Experts of a small language model: 13 layers, vocabulary 32768.
Below are experts of layer 5 (counted from 0) of a mixture-of-experts language model. Rows are named router (the router's row for the expert), gate (a neuron's input weights, with its number), up (a neuron's input weights, with its number) and show model dimensions 168-223. Each number is 500 + 50 x the weight over its row's rms, rounded and kept within 0 to 999. Numbers have three digits each.
After each expert's rows: "gets" lists some tokens that make up at least twice as much of what it gets as of all text. This comes from a sample of Wikipedia text that the model never trained on. Tokens count by the router's weight.

# expert 8
router:455505559649425541579577522552513470398441594537423449484516505526525488482482540483481537461533459464495555424449446492507493494440390530551558498539502554439400561501
gate0:471465490506511532493544561501558522495515484411488474362597530609441611504506421554508461409521514444502536488508474519528571453499447445439456523450497512551537551456
up0:480519489515406527494440412577454492578451613470488444551546404484565569548529531372550592523625555531594437491515505453449591469380473538488473411526426425506551456597
gate1:476545445462501441512515534603538489472545406536539435486473384496515551511492566543529530414497435455490454397545432494581463519396431456511479512434483496476485492454
up1:562553515553505437503478392458515497479454448534487477495541624518564484570432513538500495518532400542411467479452577495499543461501469491471553486523482485443567542563
gate2:550568500459539465620487510423529517517443521500555483520487473534463449520446520371560477405454395532564449495397484513535542410499524540441547420448565513526461595534
up2:357455450507520566485500506408503564510459523491487495483503485481543495540569517432541502494512463505501584542479540531518566456400538464562503556395476492422539462447
gate3:453491550540506454528543516510548485463564503488496354518478561605440561461522468518542511598607514557494489486518389502582524588471495443527492479512460535458542582467
up3:559459505549523554398527575495487532465487532447522457483472537524474479536574529518425588391558484491443443493542519437516444452538523526467493488524501467464503453515
gate4:535532516441540437588507527528524482519390461536531556470447532508544535445452494515463585534513508535448473505547616451493464475589554513486496540412438461475475550597
up4:525590505511484478570571453550440479470461631518532489465571578431500439504525450526437481529489585466395403411506507545454528523478568556475533443520489459525444530488
gate5:440479487562507629518507601580467534499510434551499531495462527492494561542469409484529535544501489448540556495428473459401546482482464468549478448477566570506544475469
up5:496494498474502506523524555485484465571468483487502414586537471537511531508534465568498537491450522587382458366540479536460430568460578410391579529492554579435550559517
gate6:498542537523440564584493519528428521539601530545517612507481564539465531453518528539525500484507485507536587515481543482533429539516484533478535469572439467435487513490
up6:480462444531456357558468531463491476579513508530555531387516483585509517569403460494485445529511540593466507471500529517467433457474489498493510464545476474541538505475
gate7:460437507520485495507526513564481508503456486534564542460424421464490525549527610452526485563445448548473479483507503472493589518495542503473504497459549536456472529577
up7:536491562500558488450499430615416466419494493597540562403536449543557508527567510525549506455507505480446500449563435470471462443501458498488481481445519501463535609552
gets: " B", " C", " P", " T", " G", " R"

# expert 3
router:529568514559438453539542410538579428469426528506397454529623515603522425452496420506513429462472449439466592422486514512523483468440538460513603492482573572485447568461
gate0:479529570515485558522489464465537460539422539489407509392510477418624557636507486439488490473543593516523461514548545487473521495479488616564464496572451548469575510482
up0:421461478467535461489453492434546524472455527458506549486541511534512477407462424471508443495562520430518511478476499501457555503471446358484498520567423532474505523487
gate1:437439512441468472537507409360494537525418410489508465605505438478526572440534596516422543537560403428475503552499478516470490549571518691482535501497479446585545485490
up1:460488503474456444538474498517495507482530464431496399434549494394522406503430527470466525439468513524501431499486480513485468586556455537476551541481452494505512542419
gate2:559517468471586475423500654471484492532425492463520549436489454601495384345499364445517440478517429530446551458515492580441536627483582494483441509595505505575558575496
up2:519514481468559469504443450511525535473523458473508490525485500434539547561502466436409560481430569484499459493589470424559524507562494519505437564497526587547499480577
gate3:457503598480525488526520455522464437498541616467507585426556490554561456500460524610490433527540518464500467470519537516494456479533517532439506494448498529521485394409
up3:576393394445525405377492539436530544426508470502526486512520459541525599548470462508501476556529481523535473532462578485515523577509438509554562595456468463474474505489
gate4:564546603552489374457566515490455652499577467494523557541489482536472506452530545464563483551442510455527577533533493466441457489475527469587444501474508474451453551535
up4:568412516466455397571552521460521500506557493468522529445460462448521435454433520494541607489430554456519462499472521479472466486476484452569519523468523527369382464426
gate5:586496465517535493469584477556517534472479506492440530488488502573450527496507602406579468449455494543489552509444456542497513492474432494473577463481568462483495542529
up5:530606516501473360435496547667598435570542480560552511466522541457526604496563518482484454475427483426508482534581561497490406457514472438496531479511470493499447368520
gate6:479557494397483432398481595544545542555478547473418541486423535456523490524510502535518440526581540479517521507522476511488483414542489470530558471519445477387532455542
up6:466434444455589543476541476481509390529463571476508478529542524527493415529476469571509425464465661525597447484485525544533500439459499499525570513536492476547532524474
gate7:528447576525491536521446422549452528476397527577486489547564535471429466424567523493568506504513475489477530403500475561465529484562427563488517502520468509537454510508
up7:532467520504443513493478505508562465538507465499525512655470509474505494528433476493508495526548447497592458562469494515514482449577567479517662437566504461531535480477
gets: "-", ":", " |", "|", "–", "."

# expert 27
router:552509615526522532532555576520526471533447575419473575455500504614447525444474512439487513449490464435472545436398457508581490459462465524542468522522523661397441559480
gate0:525413447449480434559506563410481459438489521454461554606484505504542472569469505491501528489451503555536557520519425569502558534522526475503478537435435474491466497430
up0:510487508447488545511511523511554491477421482543576458522519383485532576522479513476527552504485523505512522514494484517456523542538420572498565562523517531561483550437
gate1:430519500489459459371501498459452543522463521553446468514513510506494563435527422494513568489485457510527525471534442476552478489527508529506485423530515464565515524469
up1:463487540516429550461416476556415559465453524475461520567522397527514534511546568539485477552556431429525453530542519437488530437605540451451475450524415482494428547512
gate2:412520452537507493504472426508585552463518472487532601529481507550421565459552485482494474583486458463474501497460428536438498431471518562435589454473454522552477550477
up2:453545491537490508518521430477383394541485424470431547477568484544469471471515488513551534724486533434511501450508478525477560450558464597504513583561527540460536531477
gate3:557482470425478494472513551426553520441516492556394462587473481493420549573530511530424495468562460434516517506463493491438502507461492547521482435543478493423514527485
up3:507527471534496575430460468423505519429479509511466641355480514518510457524522552575482504509520537497477473490450554432536497506500554553502537528559530490554552519494
gate4:570439470582502432438493509463504559470529502519581535564527547567488435475447568531546485512528520503525492461519487490544424396464475425476483461419507506555397527461
up4:463525495473516434426502600518441436513424412525524443395499481521450515581548430511541523515432572546478553477468458404490469483499496490550528558494498524505451492559
gate5:560550422508512441455497568505556389463511525450488510511530523559485493487475577445550531449522505521525431460449428538456578579518479479456565468486502527480478423455
up5:507502438478540556439538497474423463460474434517435539560515516466473537509515476471520481527540392552435542552516509485509602449505432538522486499392534570423533470437
gate6:505436605574507488589456546515439415503503560504433496485492444532477469449554446398468513440470514478449496502421582480560411541502502397465525471499543466509478533496
up6:486566454516546470483510514465542466476567588534539542590463534554427520453640506553451474524581531511552624556511511558425598448545488427512535517542442519522608548492
gate7:566559445488487550540492525455465543511473481496487543516461418436506506595461529508492504417403518522450472560496417494570564539485421477581439488473505531493597584465
up7:492569457521521526442469430472566461502592601447582537537537478469571493458597550440425453586522550509475471601487589564401485465465500515520495444444453613512549476458
gets: "\n", "\n\n", "\"", ")", " (", " \""

# expert 30
router:435528506638468428478546486575508435513451536418373482481509578503534515440383450416499524450520447472508543393452480496550492466394446482510501491494496561438480505416
gate0:474477524494519450514540478522495517517549506539631551516541493537570540591588484488535460440566529536427608349516545585358505527490376536615505567596575515523422429498
up0:481517556489401544466483445510422569526446485491481512517469470501421542474442465450532580468487511447538579545421551484462515469484469483444576570470542506442506428484
gate1:484564478468497600477513522497479564543530568559481476417532404442570553513418506504525413504513548501541493482471543496441427458422486509445589546492564520410382539508
up1:499542549437553495674450552607526538562431557478547500419496479474506595605503452491489603472468448486477489575651530485468562510534539491555516443472545478504479571500
gate2:566462476437419507493528536504483528498428491417556514398496502399448410585497540518479474458569479405542518469514480602551496484516585461437469554588415397578453490510
up2:464524463483553449578529581458479493569563420480550535443491463595481486453450562403418489415430530508469496428463510466499438451490568501510428428463540504473560486454
gate3:443613525486511549572469430478562482504472487532519554425492579507587483534456565456453449567516480461476475439510548485510567481564483444539581558519529532624524593514
up3:515523478463520477479441504440558511528606482506507552554442473508480486506506593424476503572577561528550488534460408537560512600527503483551492519509437536480541514498
gate4:513448516450465421492477451494464497443499426570504513515406490458546478485562485534572438558489431487543555502504501481469558458401555507443494549433514559548583566522
up4:541451470439491502454554560557498486458377465443505549552502610501472536490418413431591548525562517506525416481521472429504518533467547612478487523447585429554533420540
gate5:385475457475538528615495498548541507477514605458482500460437462451563553447499505519540459525440484328497475530451476522416519474588541583443462512517513467521460449407
up5:489573520384581467527522508516429483572537514534388511470601513574443486501565425481518503534422499435469503497468423411504432504486556493508480614487548409476458547478
gate6:466524503477508447551584598505428455489554484487458529557478455419429510553471490417533570559481492513504585453478517505516510574519499521436544543457506476431534458510
up6:528477478560531531504451601504470466461531520547493506487450580395493534498542468499503472508415523516489543494509576482659538532531452411487511518489486502538530488466
gate7:484506475526516557426490555545474460467450475434413462516441441531560529476472465441540547460464441572487409494553526615459392478509458497498541518511561546499541546475
up7:501509449481500480451403545521488492450486403578474434391455460507383489474435484502496511443500557556485549653520546495472447445513481535503551469477538535556605439469
gets: " |", ")", " |  |", ") |", " | ", ";"

# expert 11
router:553606564571507511516497481503484515477424493453485513500491619511509504505457436529454543472477509508533510504421419554552511493426471525505485440486484506441447611561
gate0:495492451559433593496526533554473463503431544506554491473443491477531523501537571523541423433438496522536503570509448534426472529428515415487508587576525510531541504436
up0:489542439461455496547504620483480437463524523459453457471485434534400533380473435485513495432557474538518439480564445504493485489490562617481451527411534447455476500423
gate1:430465475469525545479541541522564470519544602597517516488555518446530461501417519559484509467512501530552462474581509568524432489489534476490475485498514432523548478524
up1:442565430514591532410472509564466396522561605477498493546427491486561529523475522511574510482417423477479571372461525488460515589419454515576436436413448441511550535497
gate2:482526559441551503472435515493539515516486456514550506515489463537519425518471561574496483497536540512473586368523505459500494482473459544545517421537437441466588525470
up2:488556470480391556520471570483395548482575508526525523515465468610480406592492469508563513611452445510470524462481517492518461500402464509563468512475416499551410455448
gate3:562533569453408489495511537556579532433497499531569457492499522410464554474393504549529477554476508525494534516431507441492511348498556423466450477507560486531476455611
up3:422471563536499482486435495538557553429604468417509473420507494457461440494513455530594481558456532415533455484502515436524474445472538486534547612562475478485540461505
gate4:540539486556486492570534495496496548476485536492577471451478429442518407502540620580515367488537474561538579447473544526446502534475520526489536507526464490568470565516
up4:456484471515457522480489494577508537573572516531532447547479587544542529516511432489489444530512534513494451457479504427472522550520483506481450414590476532492563495424
gate5:507570470521448560475508525499452460445426466467592438436465573456511485469501495561497473558539478482493499517498459514567528460506508443541426385520483534536546417426
up5:431552572634552553455633489560544518457488428574409504538458536432467541597508619466493531471502494508486501462464488469548479512509576482509477487544554389459417604513
gate6:564515542574620555477411477392602565493532531516556536470513428486499480529489546477470531597473401526560520520499626439510544452457540519488478427544508457411488587459
up6:505560438461488453475480481507495516409514476550639443511492455587388520519568514476605458531387515464440523499473465533517462493538615457484497506415508579515473564504
gate7:520489500596530489509490495493517463432550562443497506510489491503595500579533474540399476511396482477487458488445574492457549466463464418451511526508502448456493511564
up7:570495421517511400488505523521558464461443512475518508547484470591457475542593513512520549468506533540470442522523520469477435576525537478528586540472426539473465421505
gets: ",", " and", ", and", ", the", ", ", " or"

# expert 21
router:514486540540467477440616547562528404479454560388478465456529486515556491540407472491486444428483457428474534493417553585576480468490456491556497498503563577385435530490
gate0:547507585424465493504590537599583516448502479462443529473543467531470592522529470403596541400506408536565520531463412552544425537552541551536452587532485545513468483470
up0:555496462458507486425479470431485490447484545528572561494509695480496424631459498491494488531538455533555411512580589439494511559537477483468528451532537504491543507395
gate1:502492503494555440538543557438562556486466523378479536440513552480483435537457447532529460493491455492480541532423564436530504524556439507465511411445567409520449515502
up1:543419472529502474461521534547458504352480505510477473451496324556506532486588508469588397471553487537515544464568485496514539480436542496506503443485518416443439567531
gate2:549497544513462441467392446446502462489463542463490478489477543570424505457529432437422479560428476460488453473541533485547482486484476374552532521435517490535547508592
up2:439468594520598469441471490516474523526568471491496534497576499480500540475494442576493509553440567539470425510521507512540443553513521378499556625543454397485469438409
gate3:515604455513451476480525596490521436517515482525432408452505466524491557480532535431461513480472548450451538511584540486551472411420411444504539562583596445428481520520
up3:483531548497520398524522528560513491468448464468446449470491413536374448552507398475490461446514483519426536532467545538518457545568490436556421519453496520454512524603
gate4:511487422486590529522516466546553477476456579426515504442465409504558461492498486514504454507494600501647489512547481454533462480405421449538513406467528584498521478520
up4:529427496439419575521554443537537490636459519508549470575448491451445526550456457532555591392468485529521500520512501534479464578490420486503575467486557497506402474502
gate5:478542527521534619487481511531625386525454485543409558525504501487525432408410446459510469507464460458522535443528459506494475488458397465420546532492531448579463508508
up5:513549511520579529407558539520541521449483543557514480487464522518523557532535540588548504485485568442472435502508584516460423496543484514521451504501489511483534482569
gate6:462445462547537443471466455473515535366537515564488532496458541484458452557635427517458456420486440515594496486428450493576574546412502487448548520472449514496445384556
up6:483539463420563521539514523470406574554506405569581495521478501547552520397413581465486452519462538459483538532540511483493471601474506486471529593559527554539498470525
gate7:469611518556459463490455440468454452539546517554425437446588482504553493493401581519385532518524425554406548466481558474525503555467504425478547389558457555404500469466
up7:454519619460477525576602470509472567512519474523494457505419492497440489535470566539494572538517507480457563473497503435553540567501520521501469495473556514465571438562
gets: "\n", "\n\n", "| ", "==", "===", "- "